config.yaml
n_layer: 14
d_model: 160
d_expert: 256
moe_layers: [0, 1, 2, 3, 4, 5, 6, 7, 8, 9, 10, 11, 12, 13]
balance_bias: false
norm: "layernorm"
optimizer: "muon"
seq_len: 256
Below are experts of layer 5 (counted from 0) of a mixture-of-experts language model. Rows are named router (the router's row for the expert), gate (a neuron's input weights, with its number), up (a neuron's input weights, with its number) and show model dimensions 0-159. Each number is 128 + 24 x the weight over its row's rms, rounded and kept within 0 to 255. Numbers have three digits each.
After each expert's rows: a language model's description of what the expert responds to. This comes from a sample of Wikipedia text that the model never trained on.

# expert 4
router:117094149121136110149134118115097118095112126101139142117101120165123160160111099128096158135082167133156089121109146122108169146125142156166095121116144122176143089163115180141115173075122117119114134162143109152087120144098127100125138148116151142160117128177130131117109157126125132102122187117142114145125114143137128176149170126142091100135118120115104105133139107116133168129139134114120127061088158121160106151154180128097169119136170140100129145105120078121104129113110131
gate0:146137141108113128106152060104126123132156132114120198141146112144148109100129109069160106161166104141152178123145096120114158147134108161135090155125140129095155140098127094101113126108143141132135119109126120149141124113145129125094134105129141109161096121096116132137157134105120110143148163147103139181128123143104133144166147084136097138152103098132123094128137128104124134134124186109085108162113162140084134098098149135054131087146152164106132130110140112166145137165123140
up0:122124139123116113131075144130139131171148147147112108138135137155136157144173038122106121104159160112094103134128110153111144096097145111149130109153129131138118134136116107122130124137132154129110146106118150123135129136154169059130155129137121122114171105120134150079145167112082125125154117127082147105125117129143172130137120162150138135133136120112135156126116110092127110175122136099128138085118110123095158148138136106100113083161132097136178066085178105181128151141137145
gate1:103124163067135095107151099169134126165156160089128078171163131159129148107123169106088108147138124132118124107121124157159110092140111130089144109117159139141143106074166163149106137125176157100122131133110084110146157126134134138125102094125113145158148142130159136130114095126129116091117164186140132124118127108098094130108125115143101130123151137127129102079152116113142178159109164097155140113126115100068153105140161127141107107118179138138128161142116110138114132135132137
up1:157117159142139093173172177143172141143164137145135115115112103122130147131162103136131121112130102188103106122119130100119112112119149145073137104120096140174127073138119122196114092124123132154146136115103142151125090113184106116100135131120171122119104125125140111146049092135147127140079100136165157142095128141150121142110116119144108148098126111118100148142146147141086139128097115107122136119090105155141159152172135126127129128119108114128102149144130154151111132103076131
Description: Institution name heads

# expert 10
router:096085148121078134140116078106133113156080131109166078159132111134134150156119127134112149121137104141130138142135140137146110171171125176138131117162116142119119134153131150156123182091116094137110150133128159122103143142092137107109117143118123179154129097155104111147123164092108175096098117145142101117153105115133156108124147138195135171129111083152121121124120132113145124148161125130146149079127130141143132135139152169080093146141125126080161144088130101133118073143129146
gate0:112124133174104160152122166140102095167113133121107108134138146149112066146149144128142102133127123138140145125100091099147117152158112117097148128126121139168093102153139111139107143134103132151127136117166177100115134092087092167125132172168110109138107132128111145113113157145110179089088143113152134115154112105139112126162125100107156134096153105098153131107083112127151167097117141145160134130163136149097125114187128145116158169156089110155118074146127104143088128096118128
up0:111100147130112093140149113078112129109132168134130127116143114117130103137164138112125101091119150178136152166128080089110103138172134099127141160135079147150137108126152105117155121201143095114124186124137138125120135122110147127124120102119151133160095138095124097148129174152146134139157138119138121131130156142139146120130110079092164106102119105118129081094150111140130124161077169124136126137095112117118154164097099183160105113084114119104165138129133134113149155128116177
gate1:157131118145108168145115148093065137135127124107099111096120156155187119120170170177134134139114133095133114104139137159101130129152135169102119115122119148154127131159158105107142107127111147098082117106084120134171110111116155160101143135126142123095105157115147160108118116135123139118151116118112141175148151162078119138141139124150148123091113126163133154156107143168174104138128141168102136110099136135138120111112118136142154092132121140169097079099121140100119058081135135
up1:109148114134131113109121100182128147125077134164163160137096135168098119134080118112112120116141097121144156137121133114137122106143115153165152116110142107130133192153129124137150147155098098156126110130136144143136136145149157093144166087118089110141087105130123150128149145127139117113077106108102109131139155064119110094077157142112113140147132118138134146073131086113105155121183103134101140142171152085108133144108113159131127164143132106079156141182128125148138136123134159
Description: Foreign name pieces

# expert 6
router:125119141133127115141165104138115105129088111126148116132146123130133095168095140134161130100097127137098117127163117098117129168113107122175084102105121128150170128142155159159144187110140113105103142119155121144140164126110157084075136112111106125099108125169119085122111116130113137081145103139137108163126137151162154118110148121154110133148143162079152117147175120145130128138107120142124161054142166136148111172142131159092109102105170156095155156099157105158114130122135100
gate0:100123147141154170175122122173128106101143141134122088138123127133157128163149145120153083068167140185117125124153134124128101123113114136158107147077090145142186139139115096133128163089129131129129123139141118132132152111162122128097104102095133113092176141118117126105129091128037158156124113148116127130114122111133098147129150147121163114138130141155131098119082107107151115070122128117100115103096150138153132150141149149100109183161110112098118125127138133146109136112098149
up0:139139130097106131130124071115144148133159122166104144131157159127130059109147097151126149134097121107142085171114147089138116174138106096125118149191167099142144097129132136156154164174100114108119144150109121139147151130118085126116114143126130113163121104174133149088130160129114133111134131116116122113110119148098151075119158083099123129133133127121163104146096130123109121160138137095142121122121076168113110068155123135122119153183155149140133140126120155140144079153102117
gate1:156111131127163124104105115180128147117146100112126106132173123116158162157138172189142162123161117136142103172125108126128112069115106109148150098134141117093091114150168175135092133149140103103159148149152139071089117065144121157133110121110118153109128139142159158102123142154158161127136102090110158136099133125090149133117102127107130147107149160153111101070124112125117125091146135165135131113124152125139153146156125091128105110108128127105135111173098141150105114108138142
up1:123139124113148091146160124069098127119148142135108171114119113156141122052128117116098131160091105167157144117113154157125145129132102164098078144136110143106150171092129166140104141119087141135103086124103070125167119133113108106107122180098114110157116142116129116127137149139133116169099143168138161143126138135165093147161116128122129132123118129103115149137161129108129144170099135122153162143134095139128119082106156176139115089148112183107108140126154115114153115109115148
Description: To, modals, table bars

# expert 0
router:126079146081116137104135099146128100165140093140121121115110157178119155160123131132141112119134135138132141118097111140148110153122101225148104123110165094131128117141126148145164166094100094119116132172167136117123165136142121098090136138111151102117137108156140135124106141116139127120102150092132064144110133111131142135176169120146115099113152101119138148145157146139110127153138157135094135070101153116136130087133148142073110102088122166108126150153161129106104110149139126
gate0:117175131113144096131084097117110192118124132117122087113130173171152149168085116139134115098130122127104124131117127140121133148148106147137151154168114161134129111146119114136143110161125137112136125110134111152130079146129143153123116159113093155122155116137126088119116123120115155121109103071097115125174161098116144134123125116122103110140126158126170109094138156094090132135112128150097120152129165156151138152153085122123101099107109152154100093153150220086157135137088139
up0:139116130184147182120128167139126139139094140099136098160145142157133118103103113142131111122087119105097123158105108113164119110084122114142135062144149191135114134096170151123089112135135141131175114126162114120129090113131101105120129111117188152140082181150141160109117149153092111137131167144153107088113121092144119106146137104103127130100124131163111142104123144120123177129124133134141112167128149116114149149122118152100108073165142087135133132143123137175126141120111093
gate1:115112174168138110135097107153104148132136153108112089120145138145158133155130139125119129114136158123100176118141095118107154137138102153118099087128125130096140132119139165156111095107093080131112157129136084131129101149106118152125123142117118179095172151175133125120118142096206083142093162112132099148114104101107132139153139100133131132108134119141141133134148135105164148097137154150131104067105112129105110166135103114140128170094130141143111172151148128079168123176104113
up1:128167099099156091132127114107177129107139087139103138196115148123135157105097132143154129096163075117140122148124146192106098144120159107127136152150119112143101166144137092129076121159176157127151084137108170134110119096123088160130138095082126123160091121102108112153127107154120150129144098097165129159133166152125128144117096152135142139132132145149158105154084090140120112143127074106141154112150158121101138125120118121155160127148098123115147142129141135131128105101133117
Description: Clause-linking words

# expert 8
router:143114112079096163128162077143131089122096114128137100120119153143134140153146098104102126111087159140121097106154144156096137114135120154097071146111140149148173135141134132139135163102110094133132152201115140118123144091133138100134143143137092158109111121106140141128092135086113138061145167119166099124121165157138162105155162126151114151114108104107149128133151123115111149129099095140158143100118143172152142136131149169082113099127144157113120123143173153108095133104129136
gate0:111141132141113146172104123097133103126121135130126091143153145109098151137122142132158139145167122114175145109128104113134139144128118086105124110152160141130139117114123138149116137084163108134155111127109092122131110156122111129106128132147172106112134110147173163120059170110099113163145131127155143145123193134125087128130141156093119149171142133114115112175153146158112061087086098136119092139120139144095154113151116135076163099090107159092080140166154131127123128139140133
up0:145139144129106131120095098120098132148137125184085083163116120091123145117124124131180138140153097128131130143147130133150120156135148109136158118145152134096120110138107128160159129098146131105109131094137068081124120144152123148124090115142151131150133142139188133146072124135104131157140077175136115147101154176106090140192127150091115140142140144137120128154130147140113089054122113129100141127134118121088123113142117129132130116102119178085107089160107177145128143125123131
gate1:102201129117104156157138159084107123095101142146118105136169153124142095143111159083126139111112111104131124125144125126080111123117105102120125193086151134146114129110139134096165116096106122141133108110128137085132092160138109132100115098132138155163121114111146151142089086113107135128131153131124141136147151131133125126138143106136088119126078162149160126106127158136141169127191123133139157125125101106131152086087112147077103093129119168142165162156157122131135143175112106
up1:121147148141068175126104133089131127124095125120113166129147166144144104136100141077159120095108117123133159149150146132102142101102089093106093145114167133146106119160104110101172138109106117138166131099151166118155077144112105125108103108142164200142144156142150162099115082143133133136113145146112124121152135146098148133134109110156093095107123109126139106134138164131152148113126090098134162134117111110126163123105110180145137116123095150134118155153139155172120158145084111
Description: Prepositions

# expert 1
router:141109139105120185132134115145145119109098123145142137145137125140157144145093147122107159157124188135119109148085139094128142142147132150113071153123143113113137131121120151123139158108098134149119153157180130131137123108137138091111174124153120124146094112107131110114105138129128140083142171129166093150127105109122167168122121134201103115130123164106162098113158114098098145127137113149139159083149146105132115118134179188094104131108125162071144124111116093113131087159115092
gate0:104163151142143170112121060148103113149100107135100109126190148133155118129101137132106129150127128166069113150127102106090164151137090133131147128114156154143096086157128175156146120137118159091129091124102091144109140179117133153147133167147134120123160144122101157108145125121145132164144141153101119127127114127143113132163129130118124113131104083122170083140118102094151118132139133141110107118104121167114139111070136153128071155113162162128166130136154126117169130105095112
up0:154125137149122123148112140181093122124126090130126133141168160082101166129111118120126141154174124184104179123109083094111159106142121089117107082166127137158102081134118141109106138128098093100089125132137102112149127145092142131150156123126163145110130131149130154177132106114126089116137117160108121161128068135146138135112117100089156116108148116123155136113143152108114130128157127092113099149115125143124178114107148157156091159112132140145138118145147121169161109106143068
gate1:130151118094143122185141159126111100130142136099108141116132155156129115106137061133105154124156136135130117100113143105122144164130117129127135149139146123098082188129105112101104112137102155171111120136150130150139118110131126110108146166114101064151118098141162122126108168074147147112139090099145114111139147108102189151141102143116083169140132136115131108165164112101113120102162177129108069116147145129123150110115123104123113153141093183148094139157150116122152119143138117
up1:118123155145118132124113125116104145064112156140113121094145139151134150142159094096154112118137163148142126144161140094120113134114139115144165125063135122105105127139163122149120117108130151122167149108150158131139083152144174113120107147116147132087143147104067158111133153091119116109103117210155142127132101106142075103138083129134156136103143113152144094141108122153122138117158122148124137119142138134139133134095132159109129167124186102136152135121177093091136140083084123
Description: Table row capitals

# expert 12
router:115112122143097133122126100152122087139112114144105098090126124126119138174122098113141149137118162120143115140111107168126071140147116132163110111139111087110122080112132132162122163083115116149090162145151148132123153147148137132109177097113111147124127098146156107125112167141130160098107127093136108138119173152136154153183131132150101133158160145125101121147172099132130137143092148128109140072129160144145152129142157165084104134119152162071171127101111144127135077125080111
gate0:111128163158104148164130119122155109120128113149122121144131146134143115104140133104116133145148122132112112096113108161119116143155101144176146102165127105140174143151135056127100188143202108166131128065165137152136130115124155085120105126127089109103122120128164159109127116172167122139109100158122146120122149131126101155106134141177162132089100079121095110112122159109117125107132132135142114122103102161154109112167100122147118146135101112164138111143069121094110146144125115
up0:171138110122164111139101100126135107155187104103096116129119091139118132161088149142146139104170168144110155139129124146107144143088141097135092074100135084133094146136129147097116099147094108097138118157119143136105140166138115156160181148177178128154132122125142098139114144168116157121127088137141156123115114122115116137133113150112124172151163148127145129086131105089112123102135109112136138118142153115124175144123073139150096071099134114126133120128142159136130104091154162
gate1:084141132126147117136134110163090160166121088119118106114149162098140202144128143122123130141081086110164124113117143123111092147114121182116110104135119097066137090138129098136126104162147164125083109108128114142137140114110151141144115104124159131144112133111145110130120109145157154122117138111147125098107168142142113166167109154094118086107132122155181116112159178077135121138147138127170160093117158114142115109153111101158111139128170186118106102112139152136129117121121121
up1:148106112125132139142131151102105133108137133087186164153111142158164096121141115128136110137105106147094120134145124152133117114147144078147087106100166145145149166108177171113134115077120134105158118178106109091101108175131127172126128133112117123132145150160096133148157168106148133135162112119138147152104092111083083137116153076117133153130136120105146140143094110163121117050128127110092144167128139112141142129125102143103158134141129145117160137130077110144130113133142093
Description: Coordinators and cell bars

# expert 9
router:129138113136103110108138105164152101099113094114108131081140115108130151178119110094115152145126094140129081098101134125069167125102121177144119123118154148099147128151154164144163137118141107123142178126155173102123116149114112128134136132112105115118150083149199150115084118140117109097167098095168107153178123106121153141124147124148117137120180129088134114152170134151116126127143121104125116110068132106130127120120093127126115134130109168101143113100151118089168120111142111
gate0:141058126135147061079139153125139108140094126099125131095134144136176165150138123133135127100158153136155100157129115139141132124080127155116156150138144120082126155179072133150119153126104148137119155103140173128104139124147119132169100103100141135142147104128145120127127119159129101151138160104112133072126111149135082135094138117132176141136139119106151087125100148115104151135119131113152118142135138147077109137097123113094093110123142145130182123153103100161169103116137171
up0:105100118119134079126070152197141141138149124111142094141140152150155139120118131097133100114150134125133109119137139122136108139129107113158142107145171164141139121164128145136127155071152114161074173164159164165134076162123121167177124102122127132140148144096141091111074118138169097126118165112164162115126129135131109136101123140121130117195126131123122101148068103145146107109124136098151113155121112117121155082131115105121122130154116117120134113149108104130140083112147129
gate1:106113158148109140113127138119154097110143153146086108109106097114107143130121141160120147101111163161160151157158117146131105141130135125149148143120133138150166123112117132106111127154127128098148162153149105167124137156081086138179148115096129099160167116141107164112104079070136146122161136108154100077127150155082121179138124137149087122131164131140127116123116165146120111084114116113118109164098156141162140135183128102142090121088129116073124119151130163086130130132117115
up1:103089130098127122132130138091132062135107126151126124141133112114094113150135126156119122115148120141169147122171101146117113164144134099145136096164162141134129151115119142111127118098119161097162152129125139174115149123127105103170151155160183167152195137128105105102078091147130090183158137111111098072130122127109123142130106158165093144133146123108112107094141160139099106137114125112118089142098161133146134140115167120117088123124092149121152111142167158088134118114132103
Description: Short letter pieces

# expert 13
router:133132150121139136133146110146133107157112145122170119105144146130126181166133105127113111125068146154096110117086146147098092129138137165161093144118148139149171124114116137160135129102098109126125150155148174151126159116134096098112146099088104106154145134132163100120149115118128151092125177125138103123128126126138120169104145116159110126096112072091104113152156103133179101152149150147131144076116150129132135146152144167063123132137163165076166116135133104114097108106147115
gate0:129154148148096109124113139084123103130116153126132117141123130150117111137150168078172117108133094140160149154126116123112149129122093137143110167110163165129175143091102089126107126155147086139141100130118120165157094135108095159119145166221103099141093139125139149129170127142106158146120133089148129108150114160120151121134117093138119152113127084115128124122094115138151110126124131151130119101137099081133083142118090137103104069122176159141127126156110153142135135146116172
up0:136097114134105109094123116208149100109091150126111149107138133140106099157142106152149097160139122125127142138129135184107143113103140118129095122141101125107123163152114164121088135115149155101112113137169107123150112137122175100131149120087141158119137155110134142160079156114135103121151128146092106118121160105157073141131148139131099084119155124158142152092138151150119180079091128160152148140109136185109161113106122074127132151138105093129094124115129111108117115132127091
gate1:124132139139108113148138132115145107102131121065072118117128114129139146136150128141133119166149179114144107173124130132075137103138080135149163100146156127129094145151139126102124150139196143128153135131138154113120107153145107094154114151099140105130123137134085075132152090117136083124140149101125150121143131158123140126078114125137165115104175087138152130147075116116117120134142132138203094136140122139132105126074110125112128104119144111167142125076141084133120134090117162
up1:119156124121153098126149103148117089106138135082075097165127121119157141073142157120123099137125137089170115169129154113105154143148145132119178152152182158107120130130142112105121156129112120103157132137153144099116114153110120087143118140072158106114132128127099071120129140140148120152146181130121161122129108142126133110075133128147144134123166097141170113153073105147125130150139138124176088136151154120136158118123144114114144108099129095176128122078136095144159120089121125
Description: Heading marks and years

# expert 11
router:131156124104154133127114130151096123128088119116142104137105136152131128148105134105146163111113128117134102106108139103093085134120108136184076129134119136176149090109144144159128186067136124147120134179114153159126112136157108108135144122183105126123134108108157164172081132144125113102087143111148117131108143132098133179111145121163109114142097145108122123133117154147117121178126113101154151091121193124133143121136132110077116082103161174089126138143122153114103124136096132
gate0:129117152139137142126133105118122123104118106163125135164090113097147137143125159099149133088108145120099158120138163166143149129090110123093107117155140180110141087116111098141137113133102149166089147126125124146080139133097130135146136126171104139100077152149135152142114090116116131104142092079133157142134100124145174110111170137086109140126140104143147152146093160132142095158113117082148149134152125112095118156110119136136191122115120178079112097146118174156122162150123166
up0:145142132127159139105086092159119151110122138079129134048122130151116167116101134096154126147104106140089097174100142101161162113173164143149129107086113133121106141147129114097137128074184086095146123139108131139130135116070158146129103137093153142110148098136123115094128132162134108106109131111098132110114119145120126136155100120161112146162163141102082113136133109134116142118177121138137124158150108098114156144133127141168144137138103131131154169087133138162120160142158115
gate1:123134162127119120159117092183133118137170111150140136101085092112172109116126144088135183140108108118135139121111120113093124143148135159160103104065094116121132175093119149145156145145163129154147113135126143108109124107125118107144105117133131123133159111115171142156116114128087135101121138109140140083106152167108110115117118105131141122126136114223110124147120131168102149102132092103116109141125149116131154148141197119116147154101153150111147095130151149101095131168100150
up1:127123127122172158084173145113154122119101141143155158110128160160106130134114122131128127138160094111121136134146100155141131113169164125102142134187155127134140090138132151107103099119080088078127146137146137141146158171129104161126130077095099151125130129133125131153102125109138116084117137105142103143158113078173135149104124131121146140116100158104180097127103119094128113132144131177139138135120114103108164089105089141170109148126131134146078139125102099128123177079115088
Description: Word-start stems and units

# expert 7
router:147097103132099124124160116140126109158102104123127140126115181137136134157114139091131127139115092151116136121143096091104100134130142189144112125096151123150158105145114099162142185070134090147127117113150152094107151153120143095124162141129124129110119107097132111131145134107106131099117137079183104195108089159132164156143167106112106138096113123085115086149117143161159153127111106137126109120165153150123139151152141120097110100119114169098149139111132119094133088155153104
gate0:115105121178097116092081131104131144170116131148167106141116119158113125127172112151133103101122114119071120149117140151132128107117152091117131169099148130076138145162139148143125105134146119114146149115129097124122117137107159148098131099100098133108122120106147157128117145147148137147166149116118073087137126132104179106109142140118129156134127097134158114077168172127144131154138149135165109160143138118111166086147147086104123159102136184086102120121172110116111187139115124
up0:133156157115145158176174106115106166081136127129118140151156144085118122122105146144117128129135117121135145075126141171122100122138116123125103122113126141158093137126106109137122086067124148129117133114125193116158144144152104130152134164172146108159128110118108105134163100134134148073110108129111138159134125103175133102159106127129140120139142139112162115130100092096123151162133150148161097098095154148151087136117141133162163094146114069142140130070099132123144088122136168
gate1:083136163115153125108152102106111134129152146113099111139146097119170111124163109196143128108146159099152134168123151157168144126134096114137121130126182153145114082122183093125137118132117120111154168107142157126133136112155155162164076104113142128127138155160136118106127109175110143136106114109104103097153146120084124113137122112103141079106096155101139129074132100087131158128138066124152171132101133158134126153148132095121127132112130151146093088142110123143132156138123145
up1:104107084117074155104132135112127120162121155112085128138099151144130121116134148119123089152154108165111098131110135122119105127140141103135126099131124135118145114141114155125142163139133106152109107131081166112135148143136133109081165163125122110096148127136106160105148150119135084098136176142110101184126104170155087165115154160115108148105146135153121153136146156170154057122167152156153120102152138122073132088137100145127138127124131154125173164127147119098108075142135145
Description: Articles and copulas

# expert 15
router:160120161144126144166154103160129104157104086134119125136112122137146164147105090158149107155157127204155099130119124155103101135160134135167080101130132073132130126115126111143137123136134122121117125197122118103129169066108116112100177127140122134173084119154135126128109100117139134124074128122153137132106128154164142188118161134159118130125115130100165151116139130108123144103099140099100173149112149114151109112108113133106116130103152143101109130130126095121114081119144090
gate0:121104142157090159140144196131084131096147083126153124132119159133147153089132121142088128137139126133124120123131135144116126139124091179141119151120101072102126100118141113187082160155158142090143100106119117139189117116121087118144132135142143153122099135107132127134111122122130146127116136148114137112141145109127143145160159105147077120153151085054127140105110130154097129142078107151136156158176139144130147135110139075113121157125141143115131099113179155152145122118144096
up0:157090105104136126144101164123118120134123156127137138181101176136129145136133161175089111122130140090179136140092130138152148074124097135154145131134136137145093159118092091123132160159147118130148113128140143157152133147124122124122137116091151152147118140135108125134102171123134106134158101173137101095080160132137118168138116131142097112106117126136111168121121136114071148138119057095126140108084101148183119122155091121151119101153183162101112120126114122116118098110095133
gate1:131124145130090113142126142103183123094120097104102071119113159123103128144096122149126088112131165104127189106136111146120133134143128140125097118161142142115155083106142102101114111119113155197122125172177110145147098113136104119145146142199103143102110138131136114175066117174164148116157148117098139153141157122135161126130116143110071140152081151113128154120136150124117129080130111084140129135162111151149154140130112119116116124129154122127103117119130116129134095158134105
up1:165131150139149131062145096099110154178178099133122162110113119119179138126141156108123127126110119135127124140089133110141113109116142129138122126117132128124132166165118150158069146121112098125106159100088200113125150134170122131111115132077140121123086132091111123103139126140137100132118118111133099095103078150143129142144115142178161081113161157176139134114129101134100139144155140109132104118079130152135110114099152124160154130103153091156143087121111120104155140161134151
Description: South Asian name starts

# expert 2
router:105128169091101151127129083166125119100144115113155091087138159157120131152121124141105161120129191125107156113127092162144106145098142162127079139123165123123137089130128147148114109122116133121132120136159132119125152154165135111148152140112111137119095105121126071152137100146086149104095127130155116121171122127117152131151208097135139120109126136108118111134131128121126171145097136091119101132164150087114124121123152213124127117141144140097137171126096071099129121122114114
gate0:156145090136153165154190098160105132168139112128141134149097118169153122123120088168099136130113150153131090134144135102129094132114113186121107131105124127128133132143124124088110141139119116149139092123105131138135163125100135110141153111111104161146107117095106119144125155148114120169094125156161094071141139108126157090148083120127160153125155139133097106138095144113141104115168101124156137122138098117109112128121123165085055179127120090111124150140121124174145174098128145
up0:163122094082157148138130190125084110183173105106129152119089113098156117103160157120117120120119114164098100126145107117121108148099152145064148089136129143124176123095160102126130106141134161119149147114148125144093093136104164150133125120140122091128134108149160136135116138101137111132129150133138116162131090077114099157139123095163107098117140128175133182122162140121089105127142142152124122107156149145121099152116157157138091126132116111133149078126159106107154148127159133
gate1:129089133166155130165134114145135118104107073108143109109106114140146155126170135119146157104098130165109138134108102116147113122117092164129160188115127151104124157133134126097147198127160102123126097125155105153116124120154129101123127119135126182122078148153085168107107115126130126141175132143132145105112141125190109133143125089107117131130132095143114171155159143088156101128155142110135125119149138097081167105086098119108172093127114111125119083125110166128135127121147151
up1:114127083121156071126130162111137168097152107168097123193129131140144120128164107156125125144100128171149106142096126126121151097135149117120095117139147127131098132162132104125125092116109098151091112078109168090120108159118142148136163109135174144075148119088124134144144131111114142120095109110119161135112126129086154088128113167126124115169125136144161135115145168086129114163189153124142084123096126107145163140152122100136120169113126167116123123114139139145086108130147152
Description: Mid-word suffix pieces

# expert 3
router:120120084122143187113136087128106131135106137106105106109122142156124145147112101112149122146116137109156148098122083188100083144086096127108132118111142108111167113134123157137152183115129118166110126160157149160139171096115143125121158177109140132164091139104164121125081159146133125131124108119151114114137167132106132153096127135110108163098110098110096128156172111148184147170103121127149131092090166134126158132118138178123132082142148125087151124139120112133127116156123115
gate0:120142183111091135158113145115082154133089103145113125145143141126173131098112127102148152138113179092125152089142098114128124134127111109142130105145138144133110147172111187113117112079127120126135129121143101107161153126138093104141146185113130099133098114114098117103113148133102143149108084146134133090106166165081112157146138094167116113133119108166136155116151148131116140127108123130139082136127131128103113115102133130138119172135165173164127131105123155186151162102123067
up0:091123136122103126134150111146131117076107107152125121128160138153123096089126090087102141114147125135125113120105153073129126124116146126130154099112157116155112162143110097107122156127139141173171147088173135116130131152132135096084171137132072111133147211135148106131082136100115182160155137145152114106113162127125125146153132121117109094118157169121136170132160140169120140133107127149169127139179115127100101166102125135125094121086113114135107134138135117125151097099112111
gate1:144106122124138130135094089093148126133160078090131131135161149119140091152114151135110125114153141115138118114124115148118141096079160117138048114142100097068154143105143152076105151099129167131106121124136134144136129157095148124097130157146128106122106133157139183139136139157089135119135122156163132122131129123157123148115139096140145121135134127115125142194134122166165115094108129104104100101145172127138143125120096168113152100139130124137066131118148123153121156182183125
up1:142168133155098100160139129119154159166118071149114078104131104117159138123126091144121158161089120139083126151058139161124134147134120140088141130109162131174106142120148118190127102175148134127124167104117142114113112152137136142167158131120139135063117109130112092112159137095131139137131166138097125101158151143118126119133128137109143157124109130087131125126137118083128135172152134117107135164116092136086166143112085139147105158115166110105149100117098148112129133119139147
Description: Name-part pieces

# expert 5
router:138093079119113118105153145130160124137107099120135134139131156128144164194114141118120109099132168175138162129088166106139188117170102122133139119106125172133185098122107095143155132128112108120124127152117125105118120135112140117156138115145188126127101084126165126136139142129114176109079166106159098129111122144137133118116159134130116115121113115084106094109127107145126122108075121162134087084118151102150144084111087144112096088124137128127144173143115120154141115092123113
gate0:135173140173158143127161121146143119116136123107079156146102127153108143168124132124163120155117181148146165113127142138110110115144093075123145079120113154130105102179125127138187159109119132115115146121076065143120098178136157121161108156142130110119096142135191105107153154137086105137130113087170116117142128126150137102107112117123071131139123106134103132079121146135109124137114084148110130115128146114113126134104138154112131141131123146153110124128122090141125082153125171
up0:166172127181120100180104146117110110144089140168142101121117144145151107143114171140165107134141147162204157112135108107126119121130136155120113112127128129096075122135097088150111123089102142125101129129132125093135156115136163131109069085107102086115099160123094171150129123150095141118147109118098157119105089119119119123148135135160128130149110117144136149108159115131116131164116126135165170158106158076118145123138130099118179111101099153129120148139127134105121089120126157
gate1:117107110154116128146160112164112182095122101137128146114105133153143107137163142154123111136133157140097162140135167179145145061162112161145168119071115101132150109103107125102110139121130119132089107094152109114112107126109137113149103093135100111124150146153140100141131161129137099140099189106179115143117115121170115157145161167131107100159126143165119142154143120085145143094162124140111095110137149119109138094104147147120087131119091105101108149105157167131131112144091120
up1:132149109135107095139119127130144131106116084089128146175156155112091132144133098157112174155109105151119109124130125135115148135116103111101168104141133126154127195171130096112127147113108124136145120127129134124090119109142107128118144130121099111142088138079113086118159133132163113111122131167107140111133152134126111132119115104114127158083142103186148131141164130117140116160104125126134082093130130127137113127111137178116116095103165172153080120207101118165151134115137197
Description: Hyphens and mid-word pieces

# expert 14
router:163114147129151184132137086170142127144127125130112129114122135150116125163104105114155142105151134150089129115113118147128131122143100196140131120128145124183125113113108152163117138116132099159126154154148109159085150107113115094127148148146119133166122139105143117114116137146120134079118094119153090134135145106143171198080158137191106120121118118090133131104133139110098116153146149139105130088110156142100112139142125139085081103144145148077169101127117120122074133102097160
gate0:100122100144145133139156119121094112127139132124141116102131100126112125139116095153113131183126125080139124133077125170154113041170120138144133082120140139111134108094113155109127117108124157177171152141166111143124131105117144111122127159087151150071178107145153138148145094100098077134108133103136122120141093112157147141094122153103124157143165145149106128099116133102125132112148185126121171134131113168117142105153117135142130142147093128147137155095166136136106149094121160
up0:164146149102112096110084138115137175133158127131154120146134153164158118128169144148141169097138132162141105131167145108139128191083121133122115153123134120154122175118121142141073117109124062100082116150095145140136138152123134128118135121165074109147108195156142168132082140133133163100135134131128160098153173117120087106138157130124108128108115099103111113134127091161127151127155080142106090121113112111142111134127123125100147115126133100113136087149106120128160097133119122
gate1:134120131138124133120138129111112106097081135160117133134120141133165133144127132128153115179150151113147163137097125158139159114118073152136146063131136168139110120119116133178099135102114125134155101136119149172119159164140068099102094214120139108105151120128115110155107134144157130156120139114097130104106118159118145141128106144146086167122107123098162118082145158136141168155118136112173166134118116089106085146112121165126152130103117096133152105108156135121102103107106111
up1:157108126113106153137097173083113152138124131172125096131122137148114153166133100152142129113172136130117152140124135112174154105146056173092137091136143155073073092136088130172107159094149092139141117128136114162097147132122078136137120167157138157100148106123105109136102105166155128145143116123133136107121110133125149140121097125140125125113133111104144137102134130164151182158134133118170153127117123091095098120126125168127135150126132114120093135114139168126118118157071111
Description: Opening punctuation